Below are experts of layer 5 (counted from 0) of a mixture-of-experts language model. Rows are named router (the router's row for the expert), up (a neuron's input weights, with its number) and show model dimensions 0-255. Each number is 128 + 24 x the weight over its row's rms, rounded and kept within 0 to 255.
Before each expert's rows: a language model's description of what the expert responds to. This comes from a sample of Wikipedia text that the model never trained on.

# expert 11
Description: Quotes and mid-name syllables. Opening double quotes before quoted words, plus mid-word syllables like an, ain, ub, ib in foreign names (Ananthapur, Laran, Manekia).
router [127 103 132  98 131  92 133 139 123  97 127 142 103 164  59 136 158 127 164 113 118  81 165 135 146 114 127  91 147 158 118 115 125 134 120 189 123  78 137 101 140 151 200 136  78 113 110 129 113 122 138 114 146 149 137 132  95  89  97 121 144 105 163 125 148 118 151 219 161  71 128 137 135 145 126 149 135 129 129 138 100 112 102 128 158 148  90 108  88  99  98 142 149 142  97 164 122 169 102 102 135 146 104 113 113 132 138 116 118 134 118 121 155 120  72 115 154 196 121 120 122 120 155 130 151 175 114 126 127  83 151 144 126 116 125 148 159 147 123  69 149 155 154  70 142 128 132 163 117  67 137 102 123 113 150 124 123 140 120 137 106 104 126 111 144 120 151 141 102 115 132  92 144 139 115 176 173 134 108 157 146 139  81 138 147 153 113 116 103 133 127 102 120 124 124 156 130 116 118 137 118 134 108 111 152 163 108 116 105 148 119 153 137 149 164 101 151 117 138 150 135 147 182 120 127 151 108 112 117 131 122 149 165 133 121 131 135 112 134 128 130 134  97 143 100 132 130 107 134 114 130 148 128 139 101  83]
up0 [ 95 166 133 124 150 174 153  90  94  99  83 151 161 120 154 141  85 146 134 149 123 141 162 137 141 110 114 178 138 162 141 145 131 147 138 118 116 126 124 136  84 134 165  99 113 150 137 122 154 119 128  92 112 155  81 162 114  79 130 119 117 142 152 110 117  85 146  93 110 118 147 153 158  99 138 105  94 116  97 126  97 127 140 136 133 119 160 119 113 134 139  92 101  88 140 112 127 141 122 137 153 132 161 131 190 144  80 140 110 117  52 133 109 145 110 126 152 125 135 138 156 153 175 134 175 179 138 165 122 108  68 140 153 115 137 102 144 115 107 142 137 134 115 118 102 153 143 141 144 129  90 111 110 125 108 103 125 114 134 115 138 122 135 131 130  77 142 144 127 158 156 102 122 115 136  79 134  95 113 173 104 115 129 150 178 105 165 147 128 150 132 137 112 110 180 109 158  93 113 127 121 108 148 127 126  99 111 104 183 138 101 141 153 125 136 115 115 159 141 138 101 152 105 136 157 139 155  87 167  93  85 156 121 129 131 118  80 134 121 117 141 146 109 128 153 177 109 154 115 119 114 107 127 149 145 130]
up1 [119 167 104 155 135 152 132 120 149 127  82 177 149 112 149 112 135 142 107  99 129 127 113 136 136 113 151 153 121 121  93  87 177 129 113 127  95 136 117 143 126 133 122 102 135 152 154 142 133 168 110  51 127 153 113 115 118 118 143 138 114 155 119 142 109 129 135 151 186 134 172 163  99 168 151 153 111 124 147 157 162 123 116  75 135 133  99 154 132 128 142 120  93 113 129 106 114 107 149 137 101 112 123 131  77 159 153 149 161  96 111  72  87 124 114 139 123 175 160 145 116 113 107 100 136 110 104 126 169 139 107 123 144 125 103 145 137 111 154 150 140 151 125 139 110 142 131 121  95  97 129 147 140 122 155 136  79 142  74 140 116  98 137 178 101 140 128 139 112  90 107 103  74 126  99 146 108 157 109  96  94  92 129 155 115 130 155  74 133 160 142 141 115  91 137 176 110 138 121 135 148 160  90 131 101 114 125 174 115 125 157 119 167 166  93 100 156 113 171 121 126 107 148 108 112 105 133 122 138 201 109 100 147 155 161 137 140 126 109 154 112 133 120  96 132 111 144 131 124 124 116 159 144 140 125 107]
up2 [136 146 129 139 155 102 124 127 121  84 153 120 141 111 107 124 154 118 121 114  87 124 152 159 105 109 139 134 128 131 169  72 143 112 111 141 130 145 172 138 128 163 156 130 130 118 119 135 125 124 121 112 121 122 108 149  88  86 110 129 147 145 157  98 117 125 145 155 132  94  92 148 145 116  79 121 148 112 148 101 151 158 156 152 127 135 174 149 114 117 127 100 135 116  85 104 144 115 127 100 141 138  64 101 132 149 118 137 117 115 150 104 137 142 128 128 114 147  95 124 116 166 136 103 114 154  96 135 148 126 109  93 119 159 124 142 157 123 134 138  93 117 127  88 127  92 146 125 139 177 151 102 121 166 120 131 112 163 111  76  77 184 131 181  98 133 146 111 134 126 117 148 142 146 121 101 108 124 112 103 159 136 162 134 141  96 125 136 121 117 122 154 124 130 117 165 171 115 144 156 131 141 180 130 119 144 113 151  97 183 187 137 168 104 140 108 125 116 126  79  91 155 167  87  99 146 143 113 192 108 108 120 123 135 114 109 168 142  97 137 156 119 121 124 116 106 107 169 114  96  75 152 117 149 158  67]

# expert 33
Description: Name-internal syllables. Short syllable pieces inside proper names and surnames, especially after H, such as H-of-mann, J-ad-id, Mend-el-son, squ-ad.
router [106 101 153 121  93 122 152 143 155 135 139 111  80 130 118 129 157 103 158 137 116  94 127 137  77 144 104 117 116 121 164 123 127 117 130 120  98 139 103 125 111 141 145 131 119  94 167  79 143 110 108 135 141 158 135 133 128 125 146 134 113 130 108 159 116 106 157 102 141 114 155 122  92 122 127 161 152  87 150  88 120 128 123 153 118 138  99 175 173 164 132 157 151 152  97 119  81 129 167 153 143 110 165 146 103 161 160 175 163 123 129 132  94 190 140 144 129 135 138 129 129 123  96 121 129 134  79 122 123 117 165  81 123 131 157 139 157 133 108 148  94 152 127 111 122 157 138  91 154 105 124 108 130 112 146 125 131 133 117 113 110 136 117 142 157  67 132 128 158 174 141 122 125 126 112 128 129 155 114 102 143 153 141 168 154 103 111 136  88 120 106 145 144 153 126 175 150 111 152 138 143 132 145 106 145 115 152 147 164 132 118 142 134 125 126 146 151 106 130 149  82 112  72  95  67 115 114 105  76 127 133 103  91 138  65 116 157 130 139  96 174 116  94 180 105 123 133 138  93  68 109 119 130 124 163 140]
up1 [130 145 117 127 143 134 123 149 138  91 141 146 123 134 151 113  97 121 127 162 127 113 138 133 135 140 144  94 157 158 135 132 132 195 149  90 124 127 136  95 101 129 184 116 172 115 120  65 144 127 143 141 103 153 141  98 108 113 113 139 129 157 146 144 111 110 116 125 152 183 129 103  82  96 155 127 117 110 145  94 149 156 158 117 126 173 139 150 131 127  98 106 133 126 136 156 100 117 109 102 138 116 127 164 127 109 117 134 169 143 141 117 123 162 136 162 113 157  98 194 113  91 105 113 121  99  98 140  98 120 168 108 104 198 118 113 131 120 120 100 112 148 125 107 110 121 167 158 187 134 121 156 124 122 119 118 102 116 122 157  80 116 170 121 104 152 136 172 137 165 111  80 114 136 106 116 120  96  89 156 157  80  99 112 125 115 148 138 123 108 107 129 159 172 121 107 114 117 144 151 134 126 149 134 172 123 136 129 134 136 172  92 159 148  93 110 125 120 115 143 111  99 118 156 125 141 119 139 122 129 137 127 131 119 114 153 153 128 125  99  53 121 134 182  98 146 171  97 114 118  93 119 113  84 149 116]
up2 [146 122 119 169 144  87 138 119 159 103 138 153 128 115 101 148 134  90 110 164 127 157 146 116 147 148 118 105 125 134 134 145 177 116 146 107 161 138 158 145 173  81 126 103 114 197 154 118 150 130 101  92 139 119 164 156 141 117 155  77 138 156 133 119 116 189 142 148 117 125 108 117 137 148 127 129 129 102 132  93 158 126 124 139  90 127 136 137 152 165 125 153 106 132 119  69 152 143  97 100  63 132 123 119 123 142 117 124 152  95 137 150 103 152 172 125  93 145 139 141 139  95 145  84 111 164 117 102 126 134 113 132 141 112 113 125 149  96 129 112  94 109 110 134  88 126 118 137 104 119 140 128 149  84  88 147 125 172 138 127  94  99 170 147 148 125 100 142 185 105 120 133  87 112 120 157 120 128 111 145 121  95 114  98 114 120 177 193 139 109  97 164 132 124 117 160 154 142 121 169 112 163 126 137 132 142 126 125 160 129 128 114 171 123 110  79 128 141 113 126 122 119 162 156 144 141 148 149 125 125  92 114 103 127  89 111 165  98 101  93 143 138 120 127  92 172  93 109 132 110 152 102 146 133 166 108]
up3 [116 156 125 141 114 127 112 171 125 146 121 102 154 101 137 138 101 118 145 148 106 131 103 129 119  65 135 107 152 117 133 141 105  95 111 131 137 118 149  78 123 116 132 149 115 124 169 178 167 131 126 135 110 110 120 142 110 133 118 125 155 181 116 139 173 157 148 111 133 142 185 134 125 150  98 118 128 101  94 141 124  81 144  94 122 142 117 120 107 105 160 118 122  72  84 116 144 159 132 123  93 115 140 136 127 126 142  91 144 136  96 103 159 101 110 138 136 103 128 164 153 106 129 115 134 134 145  91 133 137 157 157  96 145 134 125 134 110 135 124 139 102 127 124 156 118 101 150 123 156 133 129 151 109 119 116  95 168 154 130 106 141 127 131 154 125 131 120 138 109 120 125  90 174 133  69 162 136 153 131 105 152 124 138 144 113 103 133  90 130 156 122  80 140 147  84 103 123 123 155 110 110 157 120 105 119 165 142 122  88 126 106 169  99  91 178 136 163 115 183 135 102 134 160 136 156  65 180 137 149 139 129 120 103 146  96 174 166 141 146  99 151 110 132 151 169 114 145 103 179 170 105  70  97 155 127]

# expert 18
Description: Month names, elections. Month names in dates, especially in election tables and political articles, e.g. November 2022, May, June 4; also Senate, Date, Counties.
router [133 127  95 173 121 160 156 193 107 149 132 128 143 118  86 148 101 145 163 139 135 113 112  90 145 146 118 114 135 152 162 124 171  94 168 125 112 131 121 174  76 121 149 106 111 121 187 100 109 132  91 141 119  85 119 136 120 106 152 146 141 120  94  73 118  79 153  90 173 141 131 131 146 135 144 103 156 144 131 186 135 122 112 125 119 137 138 151 177 142 136  95 130 138 189 146 116 122 110 111 180  63 126 116 129 122 125 119 155 120 126  87 120 123 114 115 121 115 121 125 148 125 124 144 146 122 162 134 164 143  72 125 131  93 120 122 136 106 173 153 183 142 129 103 110 104 134 133 106 137  88 118 161 123 121 121 151 111 100  93 157 151  85 134 140 125  99 141 119 116 121  99 143 101 126 119 149 138 109  95 155  97 142 129 107 111 181 121 158 133 126 107 113 103 128 160  92 110 117 117 143 101 139 127 148  63 156 135  89  86 131 143 121 113 132 126 124 106 129 115 114 106 149 149 108 154 105 138 127 117 120 145 144 119 123 118 172 159 121 114 101 153 123 129 104 158 104 137 127 140 106 180 178 145 138 113]
up2 [129 109 119 130 169 136 158 159 135  91 156 129 156 118 139 165 150  99 141 171  98 121 148  77 127 129 137 104 134 121 147 144 120 104 146  96 123 137 152 124  98 106 146 127 139  65 110  79 150 130  76 137 126 125 168 130 161  96  83 118 125 108  93 145 116 142 130 137 140 113 193  92 134 121 141 102 151 142 103 137 115 142 142  97 142 101 135 115 185  98 153 107 121 121 124 109 121  98 136  88 138  94 152 140 133 163 128 124 141 139 149 133  80 180  98 144 139 178 132  89 128 115 159 174  90 150 131  99 139 128 103 137 115  89 128 154 130 138 148 122  87  80 151 120 151 159 115 115 125 143 114 102 135 122 129  97 122 167  95 139  84 120 132 115 158 134 155 113 126 119 105 152 122 105 117  97 121 152 165 124 141  96 127 117 108 165 156 105  76  97 162 156 119 151 118  90 128 147 120 132 129 151 156 103 137 138 155 134  78 138 151 145 149 106 125 119 108 150  98 139 124 146  99 103 166 172  64 138 124 149 179 153 147 104 135 117 139 119 155 101 115 149 135 106 131 128 105 136 133 149 118 178 105 113 125 156]
up3 [142 144 146  84 137 143 141 184 113 123 112 106 125 119 131 184 121 147 140 170 104 126 108  76  73 105 108 113 134 102 145 104 148 111 134 128 112 163 154 144 130 139 103 138 132 138 134 130 137 119 120  87 109 117 149 150 137 148 126 138 107 139  92 112 147 120 146  99 178 135 156 113 121  64 110 129 114 145 168 140 110 122 147  96 105 100 176 144 152 136 117 121 104 136 151 105 109 125 168 111 131  88 134 121  96 115 154 137 145 141 133 115 138 171 118  94 113 104 103 116 131 130 164 168 130 120 128 161 155 141  52 112  79 114 115 161 147 119 155 172 163 118 110 121 147 123 105 130 142 137 108 116 131  82 134  91 173 129  93  92 138 166 103 131 115 142 145 141 134  65 141 103 127 100 128 105 182 145 140  76 136 148 149 119 110 127 150 119 105 134 115 110 114 138 118 157 141 107 153  78 144  98 143 143 175  84 155 139 123 103 163 117 160 135 118  97  80 119 109 138 135 142 117 137 135 131 122 105 129 143 152  88 135 151 149 158 128 149  97  61  77 121 118 120 111 142 143 119 161 143 128 139 136 125 165 140]
up4 [142 163 123 148  73 109 123 128 152 173 157 116 139 142 170 166 143 143 150 135 132 124 135 115 102 163 129 147 140  90 142 154 165 112 141  97 139 135 154 139 139 128  98 132 113 153 130 170 108 134 105 119 132 103 106 124 151 137 143 175 121 147  74 127  77 122 142 110 124 157 143  91 115 124  95  97 113  95 152 123 139 113 110 128 103 107 148 117 151 101 162 120 145 175 132 120 127 146 136 174  82 126 136  50  81 135 142 130 127 152 104 108 132 153  79  99  98 105  71 107 130  85 127 122 114 109 131 149 136 151 103 145 120 121 127  86 134 141  76 137 138 135 125 167 157 181 122 147 185 140 124 127 130 116 146 137  95 124 142  82 108 139 121  84 131 140 145 129 110 117 138 150 140 161 132 154 137 122 134 129 140 159 132 157 117  98 132 153 145 145 137 127 100 143 140 183 135  99 154 122 123 119 194  86 142 134 123 149  84 128  95 183 124  88 111 136 107 111 153 104 105 153 171 144 157 118  96 123 161 101 167 137 107  93 125 111 106 133 124 141 117 126 134 145 103 140 141  93 115 136 112 110 124 126 108 171]